config.toml
router_score = "sigmoid"
beta1 = 0.9
max_seq_len = 2048
Below are experts of layer 3 (counted from 0) of a mixture-of-experts language model. Rows are named router (the router's row for the expert) and show model dimensions 384-479. Each number is 128 + 24 x the weight over its row's rms, rounded and kept within 0 to 255.
After each expert's rows: a language model's description of what the expert responds to; "mostly gets" lists some tokens that are sent to it at least half of the time. This comes from a sample of Wikipedia text that the model never trained on.

# expert 9
router [132 140 129 132 155 132 107 130 124 132 147 112 146 129 123 155 139 140 131 133 159 162 114 112 120 121 143 100 129 151 143 148 105 126 131 154 138 122 168 135 144 113 130 113 128 181 138 165 115  80 118 156 115 176 135 117 114 133 140 119 153 135  89 141 114 142 143 108 131 111 113 153 144 130 157 126 119 106  98 132 136 126  91 121 112 114 117 120 115 133 126 134 146 114 113 113]
Description: Word-initial pieces, technical nouns. First pieces or whole nouns in technical and place text, e.g. Street, Road, Township, j-ets, microscop-y, digits in measurements.
mostly gets: "Street", "Inc", "station", "Road", "rob", "country"

# expert 10
router [116 158 106  95 133  98 117 120 113 140 129 100 140 119 162 134 133 145  85 135 139 146 119 114 115 137 115 186 121 136 155 106 131 138 115 156 140 110 137 110 144 137 133 129 129 128 128 112 107 142 110 114 132 141 111 168 131 143 122 127 155 134 135 139 137 158 143 123 117 127 123  78 120 142 123 156 118 117 129 142  93  98 135 128  81 142 168 128 146  74 127  61 124 143 145 133]
Description: Line breaks in lists. Line breaks ending infobox or list entries, blanks in tables, and roster or stat abbreviations like MF, FW, Pld, Pts.
mostly gets: "\n  ", " ", "MF ", "FW ", "\n", "Votes "

# expert 1
router [158 164 128  71 135 115 123 160 122 151 148 138 144 170 153 132 173 131 139 142 155 124 103  90 158 151 134 170 131 130 146 173 139  97  90 105 111  85 132 141 125 134 115 127 146 121 122 179  90 137 140 135 132 114 102 123  96 140 137 147 166 146 144 143 190 142 129 202 126 123 126 130 127 144 154 101 135 116 123  86 132  91 126  97 113 189  92  92 122 134 143 112 157 113 127 130]
Description: Clause connectives, subject pronouns. Commas, and, but, which, who, while, plus He/She starting clauses, mostly in biographies, e.g. "but was released", "though he".
mostly gets: "but ", "He ", "which ", "She ", "who ", "while "

# expert 3
router [143  89 112 145 148 169 146 138  99 125 108 132 160 175  83 118 124 142  96 112 137 146 111 139 148 141  94  82 157  93 107 140 142  68 124 117 119 134 161 107 114  93 133 138 148  98 124 156  99 133 139 135  93  91 152 128 110 130 148 132 130  98 115 159  96 170 103 127 120 142 117 173 139 120 169 117 149 125 126  97 112 133 112  84 114 119 125 127 141 122  89 135 152 127  90 122]
Description: Hyphens, headings, sentence breaks. Hyphens and dashes joining compound names, paragraph breaks, == heading marks, and sentence-final periods, e.g. Iran–Pakistan, Ambassador-at-Large.
mostly gets: "== ", "named ", "called ", "=== ", "\n\n", "= "

# expert 11
router [123 191 154 113 122 124 112 116 120 110 160  94 119 135 121 110 136 127 107 161 159 145 115 171 120 124 134 141 113 127 130 110  96 142  99 131 167 100 143 102 190 142 113 107 137 131 123 105 148 116 114 121 119 125 123 185 119 127 139 127 114 104 105 117 146 165 104 124 119 154 109 129 160 128 157 120 167  98  97 138 133 114 145 115 124 150 156 145 102  98 136 136 112 142 104 129]
Description: Year prefixes, infobox fields. Year prefixes 201, 199, 200 before the last digit, in population years and dates, plus infobox labels like birth and trailing pipes.
mostly gets: "|", "202", "199", "200", "201", "198"

# expert 6
router [ 84 155 149 116 138 144  99 174 122 149 119 134 156 100 138 137 149 138 103 122 156 126 107 144 134 126 108 158  86 143 106 167 107 108  83  72 112 112 146 127 104 128 137 156 137 162 140 104  89 137 140 121 137 150 124 129 110 114 161 130 163 132 122 105 129 126 132 160 133  94 119 107 119 124 134 140 147 107 117 103 120 156 105 121 115 137 116 156 114 123 121 144 155 150 115 124]
Description: Ordinals, institution nouns. Ordinal suffixes in titles (4th, 2nd Marquess, 72nd Governor), single digits, and heads like University, Battle, Church.
mostly gets: "SI ", "University ", "Battle ", "th ", "nd ", "SM "

# expert 2
router [150 153 129 114 175 128 124 132 152 130 113 107 140 165 113 159 119 142 115 186 134 134 112 110 105 145 128  98 158 107 138 119  86 111 141  84  87 148 141 121 124  93 150 127  99 141 102 133 190 124 107 147 163 122 115 144 133 147 149 152 102 140 114 164 137 120 147 100 135 134 122 150 141 114 168  99 115 118 163 156 126  70 125 142 145 133 159 138 128 149 104  93  93 100 113  95]
Description: Prepositions and infinitive to. Prepositions after a verb or noun, such as of, in, to, between, against, into, e.g. "applies to", "makeup of".
mostly gets: "between ", "against ", "into ", "near ", "among ", "during "

# expert 7
router [114 103 153 135 161 135 147 110 132 134 122  82  98 135 126 169 139 177 147 122 106 155 110 110 191 163 127 136 129 143 116 168 158  78  91  98  85  74 130 130 169 136 125  85 138 147 175 122 102 110  99 141 100 150 139 140 134 171 150 144  79 129 118 164 127 127 117 119 141 132  64 113 102 117 170 139 131 112 128  91 167 155 164 132 126 104 114 110 129  84 137 153 137 117 134 148]
Description: Determiners and possessives. Articles and possessives beginning noun phrases, such as the, a, The, his, their, this, often after of or in.
mostly gets: "his ", "the ", "their ", "The ", "this ", "This "

# expert 4
router [125 142 111 134 129 151 140 143 102  98 158 106 115 138 112 126 140 137 111 146 128 115 167 104  90 148 130 114 149 140 142 118  63 105 129 138  92 105 185 154  98 125 108 144 119 147 129  97 117 146 110 112  83 112  91 142 105 109 147 167 130  79  84 132 128 153 147 123 106 120  95 121 138 121 146 120  95 111 167  83 141  85 149  83 150 136  86 132 159 138 103 121 146 121 138 128]
Description: Foreign name fragments. Word-piece syllables inside non-English names and titles, often French, Portuguese or Romanian, e.g. Bon-he-ur, Nalvin-ha, Aghay-eva.
mostly gets: "cin", "ș", "us", "is", "ah", "ara"

# expert 8
router [137 136 104 132 115 150 110 120 120 100 158  98  92 145 108 167 140 151 164 175 151 217 106 171 159 124 164 165 144 197 157 125 114  98 130 183 162  85 116 119 125 154 106  83 122 124 147 145 109 147 132 118 167 123 133 144 125 143 117 184 111 131 142 160 126 134 127 122 114 123 134 108 154 101 140 136 117 158 123  91 136  80 131  84 114 118 132 122 142 149 148 137 101  97  98 152]
Description: Table separators, numbers. Pipe separators between table cells, especially after empty or final cells, plus semicolons, colons in times, and two-digit numbers.
mostly gets: "—; ", "%; ", "£", "Animalia", "56", "55"

# expert 5
router [ 93 143 110  67 146 116 142 158 118 114 132 140 134 129 104 141 152  96 129 133 111 147  97 142 125 150 105 142 141 158  86 168 100  94 169 124 118 108 131 104 148 132 157 133 168 159 118 196  82 125 122 155 128 135 186 143 113 136 119 115 142 125  93 133 161 123 160 147 136 178 139 134 176 164 164 141 137 141 161 120 133 134 120  99 122 157 184 127 128 128 117 156  99 148 114 122]
Description: Table cells, Slavic names. Table pipes starting rows and pieces of Central/Eastern European personal names in sports rosters, e.g. Ž-el-jko, Krz-ys-ztof, CRO, POL.
mostly gets: "POL ", "ä", "CRO ", "Š", "Č", "solo "

# expert 0
router [120 127 160 116 155 122 111 135  87  84 125  82 122 140 126 155 146 107 155 132 132 145 139 155 133 137 146 128 148  90 132  93 118  95  88 124 151 124  98 124 114 116 157 111 102 163 118 133 123 109 130 167 116 149 115 164  91 125 141 156 139 125 139 105 135  83 160 142 104 123 166 141 119 123 145 119 143 136 156 109 134 117 139 170 163 134  90 114 172 136 148 109 139 115 145 164]
Description: Plural endings, closing punctuation. Noun endings and closing marks that finish a phrase before a connective, such as -ists, -ations, -ism, closing parentheses, closing quotes, %).
mostly gets: "\" ", ") ", "ists ", "%) ", "ations ", "] "